Below are experts of layer 5 (counted from 0) of a mixture-of-experts language model. Rows are named router (the router's row for the expert) and show model dimensions 0-159. Each number is 50 + 15 x the weight over its row's rms, rounded and kept within 0 to 99.
After each expert's rows: "gets" lists some tokens that make up at least twice as much of what it gets as of all text. This comes from a sample of Wikipedia text that the model never trained on. Tokens count by the router's weight.

# expert 145
router:29 54 42 48 61 29 44 33 80 28 73 47 57 50 42 63 38 50 75 42 69 43 43 27 47 75 33 46 27 60 35 42 45 26 40 18 32 51 54 77 82 45 31 43 40 59 55 42 40 62 28 64 55 30 65 59 64 59 49 64 64 58 48 44 66 46 52 72 58 67 65 64 32 46 36 50 56 54 65 38 44 46 53 62 49 72 62 64 42 43 44 42 58 50 61 41 57 27 48 46 39 64 47 75 35 55 44 36 30 10 71 51 23 51 50 43 35 63 57 41 19 61 56 43 72 27 35 78 71 62 71 35 56 52 63 52 20 24 35 58 40 54 41 69 54 61 51 81 65 35 66 62 78 38 42 38 89 29 44 48
gets: "ing", "ed", "ated", " at", " made", "ating"

# expert 35
router:54 38 23 34 67 72 37 57 25 45 46 33 40 68 70 48 43 39 39 82 71 35 49 42 49 47 46 62 69 29 31 39 57 21 63 45 42 25 50 50 24 58 68 26 76 47 76 49 47 44 44 47 45 63 49 39 62 45 52 23 33 74 59 79 39 80 47 81 49 35 36 45 55 49 35 56 61 51 32 33 38 42 49 64 69 56 39 37 63 39 55 38 62 60 22 66 60 60 60 34 51 33 57 51 36 73 40 31 72 38 71 36 29 70 54 60 60 30 65 38 68 33 58 59 25 49 80 08 64 57 47 40 40 48 35 58 46 69 70 46 42 64 59 41 42 46 44 27 44 64 42 49 34 37 42 21 49 16 57 45
gets: " the", " The", "The", " this", " This", "the"

# expert 149
router:40 65 33 49 57 53 55 44 46 64 30 73 32 58 54 33 67 69 45 75 65 31 26 76 55 27 41 27 47 39 50 33 49 68 37 49 37 45 49 54 52 73 59 75 74 27 67 44 75 61 57 57 18 50 32 46 35 53 83 46 52 39 58 31 65 43 52 78 21 61 64 41 75 65 76 52 42 50 47 36 60 54 88 55 70 37 55 53 55 41 58 44 55 37 79 54 43 46 55 27 66 34 37 56 65 54 47 62 49 49 41 84 22 40 61 41 20 49 22 42 48 79 63 38 49 25 50 26 45 33 49 37 64 52 47 29 64 50 28 59 27 67 32 33 42 41 40 67 60 37 34 46 56 59 62 29 55 68 43 53
gets: " A", " R", " F", " E", " I", " O"

# expert 191
router:32 36 52 34 73 46 49 51 15 33 47 43 51 29 76 80 33 64 76 65 48 49 25 34 48 70 62 50 58 46 50 64 38 56 45 40 46 63 53 41 47 49 66 44 30 22 72 50 34 49 61 48 40 51 17 54 35 49 31 63 67 37 51 62 59 46 68 43 49 59 55 73 58 58 53 69 62 64 82 68 83 34 73 64 56 60 68 53 48 19 43 53 37 68 64 28 52 78 43 48 36 54 45 53 20 36 52 54 38 41 43 60 68 32 67 75 59 27 54 62 71 48 25 43 36 56 42 57 52 31 54 46 30 64 80 60 56 43 84 52 57 49 45 31 39 58 37 55 49 44 54 20 12 61 36 37 65 57 32 25
gets: "os", "o", "es", "us", "ia", "a"

# expert 15
router:54 89 53 27 52 41 57 44 40 52 43 51 44 69 69 53 53 66 39 51 54 50 50 84 56 38 49 36 47 42 27 39 52 32 36 55 60 63 73 50 59 41 39 55 42 62 73 65 53 43 39 43 41 67 32 35 30 52 40 47 40 44 30 42 58 00 44 83 68 49 42 52 85 47 77 41 51 19 48 48 70 59 56 46 66 29 74 92 57 62 59 60 60 40 43 41 41 38 39 44 45 44 45 49 61 46 39 40 59 44 19 79 21 45 59 52 45 36 32 26 67 70 70 57 42 59 42 37 43 46 81 41 39 25 56 34 69 36 58 42 50 40 42 54 43 54 61 46 29 56 65 29 39 65 50 53 48 56 59 33
gets: " S", " K", "B", "S", "M", " B"

# expert 250
router:69 50 41 55 29 42 49 51 40 38 65 59 53 40 51 88 53 21 55 53 30 58 53 52 66 41 34 61 24 66 64 79 30 34 59 57 42 20 67 54 59 37 53 44 71 40 41 51 45 53 57 45 50 25 47 29 70 52 43 52 56 63 40 43 45 02 40 59 53 54 56 58 36 43 46 39 32 47 59 35 34 64 58 72 40 27 44 49 62 43 66 23 65 25 54 43 40 71 49 59 62 39 41 60 71 64 40 55 67 48 26 74 37 22 42 64 47 14 50 54 60 31 41 32 31 36 42 73 60 14 53 54 58 72 65 46 37 70 60 43 52 39 47 36 59 60 53 85 47 27 78 39 64 61 19 51 58 67 77 56
gets: " ", "–", " ·", " −", "ld", " Peak"

# expert 37
router:22 27 20 66 64 53 58 58 30 73 38 47 54 54 57 29 77 56 46 53 59 15 40 50 54 54 45 80 71 26 47 38 76 36 50 35 62 47 37 44 38 58 49 54 44 50 21 35 84 54 61 47 26 59 39 41 21 35 77 33 30 59 49 40 60 91 47 57 40 53 33 42 62 56 37 65 64 48 35 46 73 44 39 38 54 64 42 50 53 39 54 53 66 62 63 46 60 60 46 27 47 63 74 43 55 62 68 44 52 58 38 97 54 60 36 57 46 54 49 20 67 61 39 49 78 47 24 42 33 50 90 62 38 45 34 41 43 51 49 43 63 43 31 42 50 71 25 61 73 49 74 44 37 52 50 45 29 67 52 38
gets: " D", " I", " G", " d", " S", " U"

# expert 119
router:70 64 39 72 61 42 62 43 57 70 30 43 37 53 44 54 79 60 25 66 34 74 38 64 65 41 38 10 41 46 74 30 69 48 33 65 61 68 45 31 66 65 74 70 63 63 54 38 47 56 53 55 39 51 67 41 52 17 45 52 57 45 63 52 41 12 53 43 42 39 35 41 74 66 73 73 62 59 56 32 37 33 55 35 49 60 55 59 63 36 66 26 57 71 59 50 25 50 62 55 57 34 57 50 50 51 40 30 39 35 73 57 57 39 62 51 28 11 50 66 49 56 74 29 32 57 17 49 51 49 57 42 22 57 89 30 55 57 76 39 52 55 38 43 62 63 33 48 56 58 39 23 50 58 46 73 35 61 39 38
gets: "3", "5", "4", "7", "0", "6"

# expert 122
router:65 58 55 50 27 73 43 30 34 59 59 49 34 36 50 33 49 50 71 54 55 40 25 68 40 54 56 51 63 47 62 41 44 32 31 52 54 47 16 35 52 58 39 44 28 38 53 73 64 73 30 59 55 49 35 60 69 55 33 14 44 78 79 47 60 66 33 18 40 47 63 42 47 79 37 57 33 55 38 47 37 56 44 32 72 56 70 27 45 50 47 47 69 54 23 61 53 42 55 51 74 55 56 30 50 37 66 75 41 46 90 64 55 28 45 39 33 67 50 19 51 57 36 33 86 57 61 51 64 34 17 57 46 59 45 59 37 35 57 38 74 64 36 43 52 77 52 68 51 44 57 46 52 67 71 26 75 56 71 40
gets: "in", "an", " |", " of", " more", " major"

# expert 185
router:34 54 58 48 50 69 39 35 60 63 50 32 54 53 07 57 65 78 41 62 66 71 36 65 65 77 36 52 36 26 64 51 27 26 59 39 61 61 43 60 62 72 22 47 36 49 34 56 53 53 38 67 82 39 70 66 41 43 50 44 56 34 70 71 54 19 40 41 75 65 46 89 62 54 64 62 40 43 37 42 62 50 49 56 38 77 46 34 36 33 67 17 38 42 64 27 46 37 51 51 50 27 61 50 66 70 44 43 52 40 66 57 47 18 22 29 40 56 48 70 20 47 70 33 42 50 78 38 45 49 78 55 35 63 60 51 54 47 46 55 62 38 67 41 23 54 55 42 54 54 60 34 75 42 27 54 43 68 42 53
gets: "3", "2", "4", "5", "6", "7"

# expert 82
router:72 58 36 36 61 46 50 29 75 42 34 45 60 37 65 70 33 59 42 70 71 48 71 74 47 58 71 73 30 44 59 60 56 69 68 40 59 81 31 17 77 34 64 44 45 50 53 24 55 82 46 34 62 70 48 36 56 57 19 28 43 70 63 65 24 50 43 52 53 29 53 42 46 35 48 69 56 48 34 51 58 38 55 44 60 62 42 29 25 38 49 30 41 61 72 57 45 39 54 33 50 36 48 51 49 31 33 47 24 37 54 46 36 50 70 69 81 38 61 56 43 18 36 45 56 37 38 59 53 52 48 42 55 56 66 26 85 57 55 23 54 77 49 63 55 28 38 37 68 59 65 56 62 36 54 80 23 55 55 70
gets: "re", "ation", ".", "le", "0", "°N"

# expert 55
router:41 37 60 53 58 49 27 36 54 64 32 51 21 52 19 49 42 78 29 73 54 46 62 55 49 56 57 37 56 33 78 54 65 38 36 27 55 56 49 54 74 88 31 56 67 47 40 29 39 77 50 24 76 67 55 59 41 60 65 37 39 52 34 43 56 46 44 30 46 61 47 61 72 36 55 39 51 58 28 36 41 57 57 61 42 86 56 56 44 56 55 21 68 75 74 38 63 52 39 53 49 44 32 64 64 51 44 20 36 12 74 50 46 31 48 37 44 41 55 63 38 48 24 16 41 31 64 54 51 62 70 33 29 65 51 50 57 76 59 38 61 82 57 43 49 74 32 65 41 75 52 67 28 58 59 38 48 37 48 45
gets: "6", "5", " two", "8", "7", " three"

# expert 202
router:40 34 33 55 67 68 80 62 32 47 32 58 59 59 38 67 56 74 93 36 44 33 30 47 25 74 72 64 38 07 54 66 58 37 67 48 47 44 34 30 56 59 63 50 42 42 70 27 39 61 42 39 37 59 38 63 48 79 52 50 66 46 60 66 53 74 69 14 45 40 52 56 41 49 49 82 54 70 53 64 71 30 49 70 51 89 59 41 62 44 56 27 53 66 51 47 28 77 63 48 58 33 48 57 16 43 54 56 28 46 45 59 42 27 61 55 62 39 48 66 41 29 37 37 38 58 34 61 58 57 73 36 46 38 65 40 59 55 79 54 40 31 21 37 41 43 46 48 31 45 53 58 32 56 62 58 35 48 62 41
gets: "o", " ", " it", " \"", ")", "es"

# expert 143
router:74 67 47 36 48 43 65 40 52 15 38 52 78 46 58 60 29 57 70 46 51 51 52 72 57 64 50 51 27 74 34 57 56 64 41 57 17 42 35 48 69 70 58 39 43 40 36 72 49 62 61 26 72 38 52 52 77 48 38 26 24 54 53 51 52 52 27 45 49 72 72 61 50 29 43 48 48 68 71 39 61 21 32 69 19 53 59 30 53 34 50 36 30 75 71 77 38 21 67 76 45 35 37 69 52 11 71 46 21 51 52 77 49 47 57 61 51 77 60 68 33 45 43 35 58 71 51 50 67 67 47 50 66 37 45 57 66 35 34 46 68 64 32 49 48 37 45 43 54 48 38 62 66 38 53 61 27 37 65 48
gets: " p", "age", "9", " |", "aged", "ages"

# expert 79
router:45 26 48 59 39 48 48 67 48 64 57 57 55 44 43 60 58 67 53 64 49 47 68 51 68 59 30 37 52 47 64 32 62 54 40 39 74 71 57 51 62 65 46 75 65 75 34 33 65 61 47 51 78 46 65 68 51 73 64 56 25 41 69 61 57 00 53 30 54 54 40 52 56 53 41 46 55 75 36 44 53 34 44 32 52 78 60 48 67 46 58 23 61 56 48 24 40 51 34 46 47 42 53 13 58 39 21 33 19 48 59 50 62 16 53 29 34 35 32 47 37 57 52 40 31 56 37 67 34 28 53 45 27 67 45 37 77 34 50 51 54 55 80 64 32 64 61 42 56 65 48 59 60 41 48 34 44 45 39 51
gets: "0", "8", "9", "6", "7", "5"

# expert 10
router:72 47 43 57 65 37 52 11 59 59 34 33 24 80 58 49 61 48 39 32 81 57 61 41 70 51 69 41 54 60 60 40 37 52 54 66 33 57 62 58 48 55 75 13 36 74 44 58 39 37 51 43 55 24 45 36 71 40 57 38 53 65 59 63 52 02 53 66 41 28 44 30 76 51 59 51 46 35 56 53 34 44 61 45 58 32 27 23 58 77 62 52 61 66 49 63 58 56 45 41 41 52 46 51 55 46 61 44 61 51 47 60 33 56 57 32 57 53 46 49 70 46 52 50 43 44 57 54 47 34 54 44 69 22 78 37 80 58 68 45 47 56 71 82 20 50 62 27 43 64 53 14 22 71 44 75 48 56 55 15
gets: " L", "l", " l", "r", "L", " Ch"

# expert 31
router:37 59 64 46 51 56 47 26 36 71 58 26 42 51 35 55 60 67 48 34 42 56 50 30 44 60 56 56 46 43 53 59 68 27 53 49 42 23 45 70 36 38 69 50 34 48 47 44 81 40 46 25 69 34 74 45 57 53 34 26 41 32 67 32 39 48 25 45 68 29 66 40 57 39 56 56 79 64 84 43 40 26 33 50 28 33 56 30 41 50 47 30 79 77 39 60 32 49 79 40 57 62 39 34 32 79 65 64 37 54 37 64 43 30 37 17 61 78 67 52 40 36 27 42 66 62 57 72 67 40 70 49 37 52 57 38 52 52 88 51 32 45 43 41 71 53 50 64 53 72 64 46 61 62 51 35 38 70 64 75
gets: "id", "al", "ic", " d", " D", " "

# expert 152
router:67 54 43 54 56 64 37 51 62 60 39 40 49 50 69 33 36 35 30 58 20 28 46 54 49 26 63 22 42 37 84 56 35 52 57 54 69 27 53 47 64 34 72 56 53 38 23 44 59 77 45 63 28 78 62 61 30 24 46 47 53 54 49 19 54 55 52 20 56 44 35 47 63 45 54 64 71 68 32 54 41 72 85 43 77 46 31 20 64 32 59 52 81 48 62 80 41 51 53 62 74 23 57 34 53 65 52 47 58 60 58 39 54 60 52 57 40 14 45 47 28 52 54 63 68 56 41 42 61 36 29 50 25 62 69 61 61 57 48 57 40 74 41 56 49 41 41 27 82 59 37 48 51 57 37 66 35 73 40 31
gets: "ri", "4", "ac", "3", "5", "ol"

# expert 102
router:67 58 29 62 45 75 57 08 85 12 46 62 55 70 61 64 39 49 47 50 52 53 59 23 68 41 58 31 26 53 45 57 66 34 43 62 73 42 39 59 64 22 63 13 65 67 43 57 53 40 59 56 33 45 32 50 65 61 60 36 52 61 64 48 53 57 58 26 68 46 22 60 41 54 67 33 26 38 45 44 56 31 69 72 46 42 31 35 47 33 71 19 59 41 50 39 43 72 46 51 63 78 53 53 58 55 63 79 32 41 29 47 61 47 74 53 68 62 56 40 74 31 31 67 55 59 52 58 27 50 50 52 58 50 45 48 26 84 24 30 64 44 56 70 50 30 55 33 47 55 65 55 48 28 67 49 37 42 43 55
gets: " ", "0", " art", " Art", " design", "(s"